Below are experts of layer 4 (counted from 0) of a mixture-of-experts language model. Rows are named router (the router's row for the expert), gate (a neuron's input weights, with its number), up (a neuron's input weights, with its number), down (a neuron's output weights, with its number) and show model dimensions 0-95. Each number is 50 + 10 x the weight over its row's rms, rounded and kept within 0 to 99.
After each expert's rows: a language model's description of what the expert responds to. This comes from a sample of Wikipedia text that the model never trained on.

# expert 15
router:43 46 52 47 32 55 41 54 35 44 49 67 46 53 44 41 44 60 49 64 56 36 47 51 40 42 63 44 66 30 60 66 54 52 59 44 56 55 25 58 58 34 50 31 47 49 55 48 44 34 50 40 67 64 43 51 62 43 54 48 31 43 52 48 23 41 45 46 62 71 56 33 52 67 50 43 47 70 50 46 45 41 39 39 64 52 46 61 61 58 59 36 38 60 48 44
gate1:30 66 53 42 42 64 29 54 41 46 52 45 61 54 59 33 52 41 45 62 48 63 45 43 45 45 50 51 43 52 52 55 64 54 47 34 58 53 38 45 48 58 43 49 50 49 49 40 52 37 43 34 49 60 56 60 47 64 48 50 47 56 50 47 41 62 48 40 45 59 54 39 62 41 40 68 57 64 66 56 44 34 27 41 53 58 52 44 33 45 40 61 57 66 56 51
up1:72 46 61 38 59 36 36 43 45 45 51 52 62 54 42 64 44 55 30 59 64 60 58 66 57 61 48 62 40 45 64 70 44 49 57 46 55 38 35 39 49 48 38 44 49 57 51 58 40 58 43 52 52 30 62 50 38 57 33 59 50 57 44 52 50 62 57 47 52 56 47 37 57 53 63 61 52 49 42 42 63 42 55 63 63 62 37 55 62 39 60 56 50 53 42 62
down1:51 53 56 50 55 55 50 35 47 56 61 49 46 29 50 42 35 57 46 51 56 61 52 53 47 68 56 40 53 58 47 44 53 50 39 56 51 52 38 59 60 34 70 62 58 36 74 39 58 62 47 67 63 40 42 55 55 44 62 37 40 64 57 37 32 62 40 41 44 80 48 53 45 51 40 55 40 41 56 64 53 43 52 49 47 35 56 55 54 54 60 44 38 59 58 58
gate2:49 32 47 52 56 50 66 47 33 43 43 54 55 47 50 58 56 53 61 35 53 71 45 57 56 65 56 49 53 51 39 45 50 38 50 68 53 49 50 49 54 62 47 61 40 35 45 57 64 63 38 41 74 36 51 53 42 35 42 53 58 56 53 66 58 65 66 43 46 42 46 59 56 27 36 47 46 54 66 43 43 60 41 43 59 59 56 50 52 49 60 46 48 42 43 45
up2:64 58 60 52 61 56 49 51 65 58 41 37 65 49 49 62 52 49 45 40 42 51 58 65 49 68 58 44 69 42 38 29 62 25 40 46 58 37 55 53 53 54 54 54 23 66 50 68 52 62 45 50 54 58 62 51 59 50 42 43 68 53 76 64 58 48 61 46 68 51 65 58 68 52 69 43 59 39 66 60 53 64 54 47 62 58 48 54 45 36 42 52 42 36 50 46
down2:46 37 42 46 64 50 50 39 57 80 50 40 44 33 67 60 49 45 57 44 56 47 43 66 35 46 44 46 45 47 61 30 50 38 63 26 37 60 36 40 54 40 66 63 61 52 66 50 44 63 37 52 28 51 61 53 53 54 34 44 35 43 52 44 41 50 41 48 41 56 56 56 53 50 44 43 44 58 58 49 77 62 47 45 44 46 74 54 51 68 40 58 49 56 36 58
What it handles: War and agent by

# expert 12
router:55 44 47 74 46 32 57 55 51 38 51 44 64 57 43 52 51 44 58 41 50 47 39 49 40 26 67 61 67 53 41 47 57 58 42 57 55 56 38 64 51 42 39 75 37 42 61 31 49 41 56 40 56 55 47 41 57 33 50 70 60 42 42 35 29 48 58 52 42 35 50 53 36 46 47 56 29 48 56 39 54 41 55 41 45 53 59 52 44 45 50 62 40 65 58 37
gate1:49 39 57 49 62 38 49 44 50 35 53 37 57 55 40 62 48 64 54 37 40 42 51 34 46 45 55 50 49 52 58 52 52 73 47 68 54 54 51 53 56 47 29 66 56 39 45 67 54 69 68 55 45 45 51 46 49 42 47 49 59 51 45 53 54 52 40 54 50 46 48 43 70 50 69 61 44 48 45 50 33 41 61 32 62 55 60 42 59 43 62 46 38 49 56 60
up1:50 51 59 52 41 39 54 41 55 42 52 67 52 59 50 31 48 53 55 36 50 49 69 57 55 53 62 49 47 47 42 66 47 44 67 48 50 78 42 58 39 54 42 57 67 38 25 49 77 62 58 49 62 48 46 52 49 48 68 51 45 51 66 43 54 54 46 62 58 49 50 60 50 51 37 41 51 41 49 47 61 59 54 54 82 48 37 50 56 25 47 54 54 45 74 43
down1:59 30 27 55 55 45 52 37 50 59 32 54 52 56 36 54 46 49 54 44 41 51 49 57 48 64 66 51 39 38 58 61 58 40 57 47 36 56 44 69 42 45 65 60 46 47 48 50 47 53 39 39 42 51 30 49 38 54 43 60 44 41 60 41 61 42 58 36 37 42 52 41 39 38 40 38 37 50 50 49 65 62 41 56 45 73 54 30 79 64 56 51 56 35 41 45
gate2:26 62 60 50 54 63 49 49 35 58 53 69 58 51 49 51 55 54 46 56 49 52 62 65 43 50 56 50 51 54 62 50 48 43 51 49 29 65 59 57 18 49 43 67 48 30 55 51 56 44 53 52 34 64 38 47 42 50 68 48 41 51 57 38 46 41 55 43 29 44 41 49 63 35 36 49 60 59 69 51 54 66 33 61 58 54 54 50 45 33 51 60 48 54 65 69
up2:44 39 52 59 42 52 66 46 42 58 44 67 54 45 43 51 54 63 57 56 54 57 41 57 65 46 37 41 44 56 62 41 57 43 53 51 46 48 43 54 31 66 49 57 58 36 47 68 56 43 49 44 58 72 63 47 45 40 64 57 50 49 60 56 53 49 62 76 43 55 67 56 63 38 42 36 53 58 43 44 59 42 60 41 46 56 30 47 49 32 62 74 43 34 63 45
down2:54 60 60 49 54 54 38 66 54 63 42 59 34 44 46 38 56 47 53 58 42 62 50 39 65 54 60 56 48 57 59 54 57 73 51 43 28 59 50 59 55 39 43 44 53 61 45 38 54 34 50 36 43 67 51 53 49 51 47 50 60 53 55 47 57 43 48 49 45 35 53 67 42 54 48 56 52 49 45 26 44 43 51 68 62 47 61 57 48 54 48 42 45 48 44 39
What it handles: Hyphens and dashes

# expert 14
router:48 52 34 34 54 33 48 55 64 56 47 53 54 43 44 61 44 56 49 35 26 54 39 48 56 55 54 61 47 62 75 48 55 51 46 46 53 44 51 55 60 60 59 69 48 56 25 61 46 57 54 52 64 44 40 33 68 39 68 53 57 56 42 50 62 52 56 39 67 59 54 59 50 41 63 59 32 60 57 51 52 51 66 65 55 38 54 30 37 61 49 37 37 42 62 31
gate0:22 63 46 46 51 46 50 51 42 58 61 36 70 42 70 53 59 71 47 52 55 50 34 48 48 43 61 50 40 54 47 60 55 44 46 52 43 61 45 35 53 58 55 51 37 46 41 59 62 32 54 53 62 58 43 56 35 46 30 50 53 36 44 49 63 55 57 30 36 58 52 56 51 54 49 61 53 44 70 48 59 61 43 40 48 41 53 58 49 29 47 69 55 44 53 51
up0:45 33 63 50 55 46 45 42 44 67 51 32 26 66 48 80 61 51 56 50 33 41 45 56 49 32 63 50 41 31 47 49 43 47 50 53 64 48 46 65 52 47 56 73 63 43 48 47 56 68 61 61 63 37 52 61 59 42 47 66 65 52 35 60 40 54 43 59 49 63 47 43 63 78 51 60 42 40 46 49 46 42 60 62 46 44 41 68 51 26 56 50 52 45 49 49
down0:51 64 40 37 44 65 44 17 51 59 67 34 56 52 41 59 44 41 73 40 45 47 38 40 53 55 67 31 48 50 56 75 47 56 38 68 28 67 39 44 69 58 64 28 68 43 67 51 46 45 43 48 58 50 54 64 67 52 61 55 37 54 59 42 47 55 52 56 47 45 41 55 29 38 55 52 49 47 35 46 63 44 59 43 32 52 66 47 63 61 52 37 56 40 56 77
gate1:44 54 67 53 60 53 51 51 52 53 45 72 55 49 40 43 47 49 53 49 51 44 57 40 40 51 42 57 53 34 72 52 50 52 52 45 44 47 23 42 39 62 50 35 40 53 50 40 52 55 53 43 56 54 59 52 19 67 54 36 54 45 38 38 76 41 43 51 51 42 37 45 41 21 51 48 54 55 77 53 66 35 51 41 62 50 43 54 53 42 48 37 55 49 57 43
up1:52 27 61 47 53 52 52 59 48 36 51 62 61 40 58 37 63 41 47 46 43 41 55 37 53 42 47 59 49 35 44 47 47 57 48 49 38 51 52 62 35 46 64 57 51 66 49 30 44 53 40 61 48 49 52 29 45 67 52 50 22 44 62 69 52 52 59 36 57 44 40 56 44 47 44 53 49 56 60 57 59 44 48 59 50 54 72 52 47 45 53 49 49 56 59 55
down1:67 80 51 72 50 57 56 57 64 39 48 57 52 27 45 58 34 53 52 57 41 49 52 43 58 50 39 63 63 39 48 47 51 40 49 43 64 51 47 57 66 49 38 41 45 51 43 47 40 50 50 36 47 59 26 51 32 53 63 62 39 40 58 39 60 52 51 46 42 53 57 64 68 34 55 50 48 47 52 29 46 47 60 45 42 64 58 35 48 39 45 58 70 56 56 50
What it handles: Name word pieces

# expert 21
router:46 53 38 44 44 59 47 47 48 54 34 57 52 55 42 49 38 56 49 56 62 45 53 40 70 33 68 55 57 62 50 41 48 55 51 46 34 66 60 59 59 56 38 61 53 45 56 41 58 51 53 56 39 79 45 50 52 49 47 66 49 45 46 58 53 62 60 35 42 51 48 51 50 53 54 62 55 60 70 32 47 54 11 57 42 50 45 39 81 62 36 42 57 69 57 61
gate0:57 56 47 59 49 67 51 39 46 67 40 31 44 52 58 39 56 28 52 34 47 62 42 51 36 54 51 39 44 51 44 64 59 44 49 63 58 65 57 36 45 55 28 43 50 53 40 47 39 31 43 59 36 49 42 36 61 47 59 46 51 58 56 50 61 59 26 61 46 37 49 52 53 53 50 75 52 52 33 70 49 45 54 57 52 59 46 49 39 35 50 40 59 53 60 48
up0:50 52 52 47 51 47 54 58 36 56 63 60 48 43 63 40 57 45 46 52 51 65 53 34 45 53 53 46 48 53 48 48 50 54 51 41 54 57 50 49 38 59 45 65 42 44 37 50 41 50 59 58 66 63 45 43 42 49 35 48 48 68 51 61 61 62 61 43 25 65 69 52 39 47 48 34 36 52 56 45 66 57 51 53 53 52 53 67 47 37 31 45 44 51 55 33
down0:36 45 56 52 50 45 31 56 48 49 48 43 49 57 53 50 43 59 56 50 67 45 54 42 49 57 51 53 48 49 33 46 62 67 44 32 48 66 44 60 37 51 39 48 39 52 58 46 58 69 59 47 64 31 61 45 48 43 56 48 56 34 64 71 44 53 55 51 44 45 48 61 55 62 56 53 34 40 59 46 40 52 43 47 69 62 50 82 45 49 34 50 26 32 52 60
gate1:44 47 32 38 39 55 50 45 56 64 43 46 58 29 61 49 43 39 60 39 52 60 47 62 48 49 53 40 49 52 56 47 44 39 67 56 47 47 23 42 43 42 75 51 46 50 61 55 38 47 54 40 48 53 42 45 39 42 76 38 49 45 49 30 54 47 60 64 65 44 30 62 46 50 34 47 40 46 63 45 66 56 40 56 56 52 22 51 44 60 53 33 49 54 50 28
up1:47 59 56 53 43 59 55 43 51 52 39 57 34 30 53 48 48 31 65 52 53 68 38 53 64 43 36 56 48 37 58 58 65 42 53 55 49 38 44 50 55 58 73 59 61 52 46 46 48 39 56 35 25 48 41 50 49 73 47 46 68 35 41 41 60 40 33 49 57 50 33 70 53 43 31 46 45 52 57 57 49 50 45 52 53 57 34 49 55 66 53 36 66 47 50 46
down1:61 58 53 68 50 46 43 37 36 46 75 49 55 42 40 49 34 49 49 40 65 63 43 64 46 45 40 31 57 46 64 33 54 47 60 39 51 59 48 35 28 58 26 57 54 67 38 48 47 54 53 47 71 53 46 45 40 61 35 61 34 51 38 42 52 72 60 54 61 79 54 60 26 39 45 55 38 58 50 47 42 56 50 38 54 66 49 66 38 48 37 46 33 51 52 40
What it handles: Colons in infobox fields

# expert 6
router:44 42 43 56 32 54 64 39 41 44 69 61 42 57 55 50 40 66 28 47 43 48 54 45 50 72 36 52 51 62 60 51 61 48 40 55 41 56 42 62 30 51 53 50 56 57 57 46 59 47 50 56 44 69 44 63 48 44 59 38 44 34 43 37 54 61 44 68 47 49 63 55 35 46 38 50 60 52 48 59 51 56 41 34 45 67 50 67 50 57 53 45 51 54 39 60
gate1:66 47 34 56 30 62 43 30 53 50 43 43 63 21 43 55 54 43 58 43 35 59 62 46 42 65 40 49 44 43 43 44 44 42 47 70 54 63 42 59 53 47 41 40 57 43 50 64 69 55 67 41 43 44 44 60 31 53 50 40 51 38 41 69 63 59 61 29 35 37 33 57 44 60 64 50 57 42 50 57 42 36 46 74 51 36 50 39 56 72 60 61 54 45 55 49
up1:54 57 55 48 54 62 60 58 50 38 47 54 33 63 77 35 52 53 54 45 52 53 35 51 52 40 45 43 66 63 58 69 66 43 51 43 51 56 62 44 49 60 33 69 55 55 65 31 40 62 48 63 41 56 62 43 47 49 63 58 60 54 49 65 41 36 39 58 64 60 41 49 47 55 57 72 28 43 37 37 67 62 55 47 58 67 52 48 39 26 34 29 27 53 54 40
down1:57 64 49 54 35 45 51 47 55 47 57 63 51 51 54 61 43 49 50 55 39 54 45 48 61 56 68 40 43 48 51 55 47 35 57 52 55 59 31 69 84 54 63 56 47 42 63 52 40 43 48 45 52 53 25 43 48 47 33 55 40 51 65 53 49 32 42 49 63 49 49 56 50 45 40 61 32 61 53 61 48 58 51 31 62 46 60 65 42 51 46 40 50 42 47 47
gate2:55 63 32 42 34 57 66 47 42 26 61 28 56 50 59 50 58 47 41 55 47 51 57 59 56 50 43 26 36 43 46 65 46 53 38 51 58 52 39 47 41 48 49 41 47 41 44 46 51 37 43 55 49 62 45 34 51 52 42 32 62 44 56 51 52 65 48 60 34 36 41 50 50 49 50 70 55 33 60 22 38 46 47 32 44 37 62 56 54 51 46 57 45 48 48 43
up2:43 51 55 40 63 57 60 70 49 58 49 49 59 56 60 41 48 64 61 44 74 31 61 35 45 51 45 56 59 43 41 58 46 50 47 44 54 37 64 53 62 39 68 57 54 37 57 59 47 41 43 47 57 45 68 57 31 38 34 42 63 51 44 57 48 38 58 39 50 52 54 60 53 53 34 38 52 53 49 42 63 70 65 43 52 47 60 39 42 54 48 45 38 41 51 43
down2:42 54 17 68 53 52 52 40 34 37 55 48 52 50 52 49 47 57 54 57 55 57 39 59 41 55 47 40 48 58 42 51 47 44 39 54 44 60 45 56 47 56 29 47 33 38 61 54 48 59 66 57 40 63 59 63 54 44 51 42 52 51 50 53 46 58 44 49 47 65 53 62 55 57 52 58 58 49 59 60 52 52 35 61 45 54 54 74 55 49 57 58 55 53 54 62
What it handles: Sports team prepositions

# expert 19
router:59 48 48 56 49 62 59 71 44 50 64 35 37 36 37 39 61 57 64 41 44 45 54 50 44 60 33 54 47 68 53 33 60 46 58 54 27 49 59 47 58 45 42 58 63 36 44 62 64 53 55 35 54 72 51 39 43 50 49 53 64 51 56 45 38 68 57 60 61 60 47 56 64 51 48 40 37 56 46 41 58 46 31 46 45 64 52 37 45 69 37 63 33 57 40 41
gate0:56 59 68 56 62 45 58 39 42 58 50 43 57 55 57 45 52 67 55 60 41 44 47 52 56 33 29 45 57 51 61 45 37 46 46 40 69 51 50 36 45 41 64 47 52 49 49 59 62 65 61 31 61 46 63 49 46 42 50 36 63 61 71 48 53 47 37 49 51 45 44 55 64 32 31 52 40 45 49 43 16 43 36 30 46 57 49 62 39 44 49 63 48 50 25 76
up0:50 51 50 59 57 54 68 47 44 51 43 40 41 53 38 43 55 62 52 54 38 56 53 48 35 54 40 48 46 44 56 52 53 55 54 58 56 41 46 33 32 24 52 47 52 48 55 51 49 70 54 49 60 52 25 42 43 39 37 54 77 43 41 40 37 52 56 62 63 44 49 56 71 65 48 70 54 65 51 49 48 54 67 52 53 44 41 55 47 59 38 67 45 66 40 56
down0:54 59 39 55 49 51 59 46 36 36 32 51 57 60 43 58 61 70 51 35 44 51 71 45 37 66 57 56 59 52 56 58 39 61 36 80 55 41 58 61 43 45 46 38 59 33 44 42 54 53 36 35 58 47 59 51 65 40 27 60 39 39 68 63 62 48 33 58 44 48 42 40 75 71 45 52 51 46 38 62 51 62 46 54 66 39 51 52 52 52 41 42 44 49 36 43
gate1:41 24 63 70 43 42 65 53 36 56 40 47 36 52 40 61 57 46 38 58 49 50 35 54 53 26 63 47 45 46 54 47 33 56 58 61 46 48 56 31 26 51 63 38 63 42 50 53 50 56 46 46 63 42 53 49 33 54 57 32 47 61 46 72 55 38 57 56 39 48 53 37 51 53 60 63 53 60 56 42 67 49 45 57 45 59 59 55 35 66 46 54 54 49 57 42
up1:59 66 54 48 57 56 69 32 43 46 53 59 66 55 55 55 43 44 38 27 55 45 46 56 57 64 49 51 51 36 55 62 56 30 41 34 59 53 50 56 60 49 54 37 52 47 47 26 54 53 41 57 48 53 40 66 49 29 44 68 53 41 55 44 55 66 56 46 25 41 50 44 53 55 51 42 51 44 31 63 65 50 60 59 52 49 37 40 58 45 46 36 41 48 59 45
down1:57 36 42 67 65 58 64 56 46 60 48 39 60 57 38 55 41 52 49 53 57 49 41 49 51 40 40 59 51 23 49 58 44 39 46 60 46 49 41 57 32 53 51 32 48 50 42 54 67 42 46 71 54 46 50 65 65 66 40 41 63 36 64 58 61 20 49 49 58 59 55 54 59 42 53 49 57 40 43 47 54 43 58 51 47 56 43 59 27 46 65 40 46 54 45 42
What it handles: Quantifiers and zero digits

# expert 30
router:36 55 48 56 51 47 49 54 46 46 53 63 39 49 55 45 71 37 44 48 32 61 52 39 60 47 55 56 50 58 49 57 41 58 54 31 40 63 39 54 51 59 67 56 56 37 55 63 60 66 47 38 44 43 37 52 71 51 63 53 39 73 32 40 51 42 58 53 44 59 60 53 56 63 37 44 37 52 51 58 51 65 50 51 41 36 54 46 62 62 51 72 52 56 36 52
gate1:45 55 64 45 50 65 37 36 32 47 25 37 77 46 38 57 49 46 44 60 42 56 55 44 52 66 48 44 45 59 47 35 46 65 55 48 50 52 67 55 62 46 43 66 36 50 52 52 53 66 42 58 51 52 50 67 61 36 54 57 47 35 42 49 57 53 67 50 56 42 57 30 46 44 52 48 42 51 61 34 37 53 39 47 46 40 45 62 53 42 49 65 47 54 29 47
up1:47 49 51 50 50 53 63 49 51 37 51 60 33 46 47 62 36 58 49 39 56 58 50 61 50 76 53 31 65 60 41 52 59 61 56 56 42 53 43 45 56 75 41 61 55 51 65 30 44 41 52 61 46 44 60 47 60 48 56 52 43 64 36 43 48 48 54 64 59 48 42 40 31 49 39 48 41 49 57 36 32 56 59 30 56 74 55 50 49 43 53 48 80 49 69 52
down1:48 57 59 55 51 47 52 55 55 72 60 37 66 63 64 58 53 46 62 40 57 54 55 58 82 53 39 42 58 41 46 64 55 56 52 40 48 58 63 58 43 47 43 52 42 63 50 53 48 40 64 65 60 44 44 58 47 68 35 49 43 54 50 54 46 48 43 48 75 49 47 52 49 53 45 36 48 52 66 46 44 36 58 56 59 36 38 58 53 45 57 69 44 49 42 44
gate2:42 60 48 55 62 63 60 59 38 69 32 49 46 46 51 42 31 36 43 68 41 48 34 59 45 52 44 48 55 63 58 65 62 52 60 68 65 36 62 51 46 59 33 65 50 60 64 53 39 48 36 39 45 35 54 44 42 47 69 40 52 43 49 61 44 55 39 54 58 35 59 55 49 39 62 74 40 52 48 40 55 32 54 56 63 69 48 53 41 37 45 56 27 57 38 60
up2:50 38 57 47 52 56 33 37 51 36 46 61 35 63 61 49 55 35 53 65 48 54 49 26 50 63 54 65 53 53 45 60 69 52 59 49 49 42 39 41 55 48 51 55 46 51 43 47 45 59 48 44 37 38 54 34 39 63 61 33 56 55 44 56 47 32 59 54 58 63 62 48 51 62 41 56 59 31 66 51 61 60 54 64 38 45 49 58 56 50 60 55 47 48 58 34
down2:43 51 57 42 46 60 39 50 63 54 52 66 50 50 50 67 61 44 32 52 70 57 38 50 53 52 38 52 67 51 64 55 45 60 56 53 48 35 66 29 50 55 51 51 58 62 44 82 57 72 59 61 60 53 37 47 59 43 49 49 45 39 48 51 42 45 44 59 56 50 46 53 49 56 47 44 54 45 45 46 61 52 49 57 53 66 29 52 46 39 60 55 45 45 45 46
What it handles: Temporal conjunctions and living

# expert 20
router:46 63 50 49 55 51 48 47 43 37 53 58 62 55 51 46 49 46 55 46 31 56 56 49 38 49 54 51 53 58 67 73 57 57 50 64 65 41 54 40 48 69 64 49 35 53 39 45 66 62 56 51 48 65 65 52 64 69 42 51 47 42 47 65 63 71 47 54 57 38 42 47 42 36 58 36 46 48 45 56 56 40 56 36 40 46 51 33 24 51 62 54 45 58 47 68
gate1:43 69 75 40 34 42 60 49 58 68 52 48 31 45 49 62 56 58 51 51 50 46 49 32 68 32 66 43 50 56 40 56 47 33 47 52 40 47 43 41 52 63 44 24 29 57 58 79 35 58 58 58 45 62 39 63 61 47 52 54 48 52 54 28 72 64 45 51 46 53 54 48 44 57 56 47 43 53 53 53 27 75 49 33 33 42 55 46 54 40 47 44 60 60 50 41
up1:43 52 38 48 71 52 38 33 45 35 53 51 54 41 61 62 34 50 43 37 40 42 49 49 55 57 46 52 49 61 50 50 61 49 42 55 27 57 55 45 46 28 50 49 63 48 35 52 55 56 54 44 61 45 42 47 55 49 52 39 50 55 72 18 31 45 46 54 38 46 43 37 61 44 59 73 58 56 60 53 44 36 32 37 49 36 42 36 35 48 41 38 49 48 59 31
down1:74 50 54 69 46 69 50 58 46 41 58 44 43 60 25 38 63 47 43 42 50 60 54 53 52 48 41 46 53 53 71 49 47 44 43 21 51 35 53 51 48 42 32 53 57 45 43 67 61 41 64 51 47 48 70 44 40 58 58 40 52 59 43 45 50 48 56 46 43 36 41 47 41 76 38 51 55 51 55 43 64 52 67 39 57 62 58 43 53 42 47 60 59 43 56 46
gate2:52 51 51 48 56 45 70 61 31 33 55 39 39 44 58 37 30 45 57 48 57 46 47 48 52 58 51 49 42 75 44 50 48 45 56 48 35 61 75 52 51 65 46 30 32 42 50 56 36 62 40 58 47 44 59 44 54 60 68 39 57 44 54 46 46 18 53 49 46 50 53 56 40 49 52 76 61 60 54 49 42 49 44 37 43 59 75 59 35 31 57 62 47 33 48 49
up2:58 40 44 66 63 41 47 32 32 52 40 67 55 45 55 60 67 41 39 36 47 48 66 69 38 48 62 52 58 57 58 46 56 53 56 54 54 47 52 42 50 48 56 61 46 46 57 45 60 45 58 47 65 55 39 43 51 43 28 54 36 48 34 66 63 57 57 65 62 68 56 43 38 51 58 35 61 46 37 44 45 54 45 50 32 24 62 47 49 55 67 59 59 50 21 45
down2:48 50 52 60 43 55 46 40 45 71 48 57 61 41 38 56 43 51 28 47 48 54 46 39 58 62 59 39 62 53 44 43 27 43 51 75 49 50 47 67 46 50 56 39 54 32 49 32 38 53 53 57 47 54 44 33 55 69 37 56 55 55 54 53 35 48 42 49 55 48 31 32 45 48 39 43 53 37 51 50 39 41 54 61 37 47 56 57 41 51 53 30 46 51 38 45
What it handles: Line breaks around headings

# expert 4
router:68 54 42 59 71 31 42 35 58 42 42 57 52 47 35 43 49 46 58 48 57 50 40 42 48 43 42 50 52 62 43 51 48 44 58 68 53 41 48 52 46 56 49 47 43 31 62 37 54 37 40 49 53 56 72 37 45 49 45 39 44 45 43 56 39 52 31 31 53 39 52 75 40 53 58 69 48 70 65 37 54 55 67 63 44 45 47 40 40 54 29 57 54 56 45 42
gate1:48 61 46 51 64 54 46 41 50 44 42 36 47 67 52 41 63 34 42 55 60 49 49 58 54 45 48 51 52 62 55 46 66 45 51 68 54 74 57 50 44 47 30 62 60 36 47 56 47 58 57 57 54 65 58 24 58 60 59 52 38 61 49 42 40 24 47 45 51 53 54 62 46 41 46 33 48 48 53 34 32 36 57 73 45 48 55 55 52 46 47 50 45 42 38 58
up1:60 49 56 55 67 49 61 34 62 38 31 48 63 63 52 34 43 55 35 60 37 50 65 42 46 41 62 37 51 36 68 63 43 30 56 50 38 51 57 35 30 29 34 57 51 40 60 42 50 59 56 35 32 58 59 32 57 54 48 53 54 60 49 45 45 34 45 57 46 42 41 68 48 54 62 41 50 60 52 71 58 41 37 61 39 56 55 37 66 47 58 44 49 59 46 58
down1:44 50 43 51 37 54 43 51 59 46 63 60 64 57 40 47 49 57 63 46 65 52 53 54 65 51 72 48 69 52 52 27 64 48 52 58 55 51 30 57 46 52 32 41 64 53 53 42 51 51 44 53 42 46 64 36 46 51 42 46 55 47 54 44 58 69 62 71 58 40 64 42 44 39 71 59 44 72 23 46 46 52 41 50 55 45 43 40 59 46 57 69 57 44 46 46
gate2:49 43 36 41 34 48 48 35 56 67 36 40 50 59 44 31 58 52 49 46 44 68 60 53 57 48 73 42 49 54 50 70 52 58 45 49 63 56 60 46 33 46 41 31 51 51 47 38 50 54 64 56 48 76 41 68 69 53 49 51 40 49 41 37 57 34 45 62 65 42 52 33 37 63 50 58 47 57 40 55 44 44 57 69 51 35 55 52 44 53 47 29 51 52 68 41
up2:47 35 55 42 59 46 57 50 40 45 32 42 51 56 48 37 32 30 58 48 27 54 48 55 60 44 53 41 44 49 62 52 43 28 50 55 27 43 34 45 49 53 51 58 51 43 30 64 56 47 60 58 71 47 53 39 36 39 61 41 34 39 51 40 49 62 45 46 33 47 50 38 31 57 53 54 38 35 50 57 69 60 62 52 41 44 31 42 48 65 50 45 69 43 63 66
down2:60 30 50 62 34 69 48 40 61 52 59 50 35 52 59 46 62 67 37 48 43 56 45 52 46 52 61 52 51 61 43 51 54 49 59 68 48 55 58 50 62 43 29 45 55 63 53 41 38 47 43 55 48 51 40 34 49 47 53 47 59 48 55 52 36 56 35 48 51 42 38 52 55 60 45 60 54 37 49 56 42 42 47 40 47 65 55 59 44 36 58 60 59 42 67 59
What it handles: Infobox field labels

# expert 26
router:57 37 54 44 52 41 56 44 34 57 41 56 48 46 50 48 55 37 44 52 43 56 60 59 43 58 47 49 53 61 65 57 45 51 57 54 47 41 54 36 56 52 55 48 59 53 61 66 50 50 49 58 41 64 39 50 42 52 75 51 73 49 55 58 42 66 45 68 50 59 60 40 46 50 50 67 42 31 51 58 42 56 66 74 38 49 53 57 60 43 64 57 40 49 39 44
gate0:50 45 46 48 69 54 58 48 60 56 45 63 43 39 46 59 42 31 51 47 42 64 39 28 44 45 60 30 55 49 52 62 60 51 43 49 59 59 38 52 61 82 52 52 47 67 57 55 43 42 36 52 58 51 46 50 56 43 51 44 59 38 48 41 68 51 63 53 66 53 49 36 46 65 45 54 48 57 37 48 61 59 45 55 37 69 65 50 55 58 38 34 61 28 64 37
up0:63 53 57 48 54 58 43 38 38 53 61 56 55 55 51 66 49 63 59 31 72 49 51 55 59 24 47 63 67 76 43 59 40 48 44 37 45 56 54 39 51 52 38 50 49 54 41 75 37 49 51 57 57 53 79 60 43 51 62 47 56 49 57 32 61 37 27 53 39 57 38 62 30 49 56 54 49 54 61 57 52 60 44 51 44 32 59 36 48 31 58 42 71 67 52 43
down0:46 40 57 36 52 45 59 63 59 55 47 48 54 63 50 46 40 37 46 39 67 45 33 52 41 50 36 34 46 48 53 53 49 29 40 43 66 72 47 57 41 42 41 57 51 50 49 54 49 56 43 64 55 51 48 51 46 43 42 57 33 71 54 37 54 46 36 44 52 29 63 53 38 54 47 54 35 51 55 49 56 52 44 55 38 48 57 56 41 49 42 48 39 58 40 61
gate1:54 61 60 59 49 33 62 47 60 48 62 40 38 61 55 62 49 35 66 34 40 51 57 57 41 37 38 61 52 36 32 57 64 48 37 54 46 54 69 62 64 45 63 51 57 35 38 53 53 25 61 41 51 36 42 48 54 55 41 52 48 52 62 65 48 54 41 46 46 54 56 32 53 53 52 38 58 47 59 53 25 23 60 44 55 48 37 45 48 47 68 49 65 39 50 62
up1:70 57 35 53 54 42 37 58 45 46 48 47 36 47 43 64 52 41 49 36 54 43 38 52 68 41 44 48 53 37 42 54 72 38 49 46 54 48 65 47 61 55 47 50 65 39 38 53 49 49 58 66 47 55 38 53 37 69 38 45 62 61 52 63 69 67 42 57 48 55 47 45 47 51 42 44 58 38 61 59 45 41 46 58 53 61 46 57 59 43 48 40 53 32 61 49
down1:67 41 29 24 60 46 63 33 61 43 44 45 52 51 70 44 41 54 34 59 50 53 52 44 60 42 57 42 50 34 52 38 49 56 44 58 66 46 60 33 64 57 58 50 63 57 40 55 62 46 52 47 57 46 53 30 43 48 41 46 65 44 58 49 50 55 49 60 63 34 31 54 40 60 60 58 55 49 58 45 63 47 28 51 60 54 41 56 36 49 45 62 60 52 53 43
What it handles: Coordinates and infobox data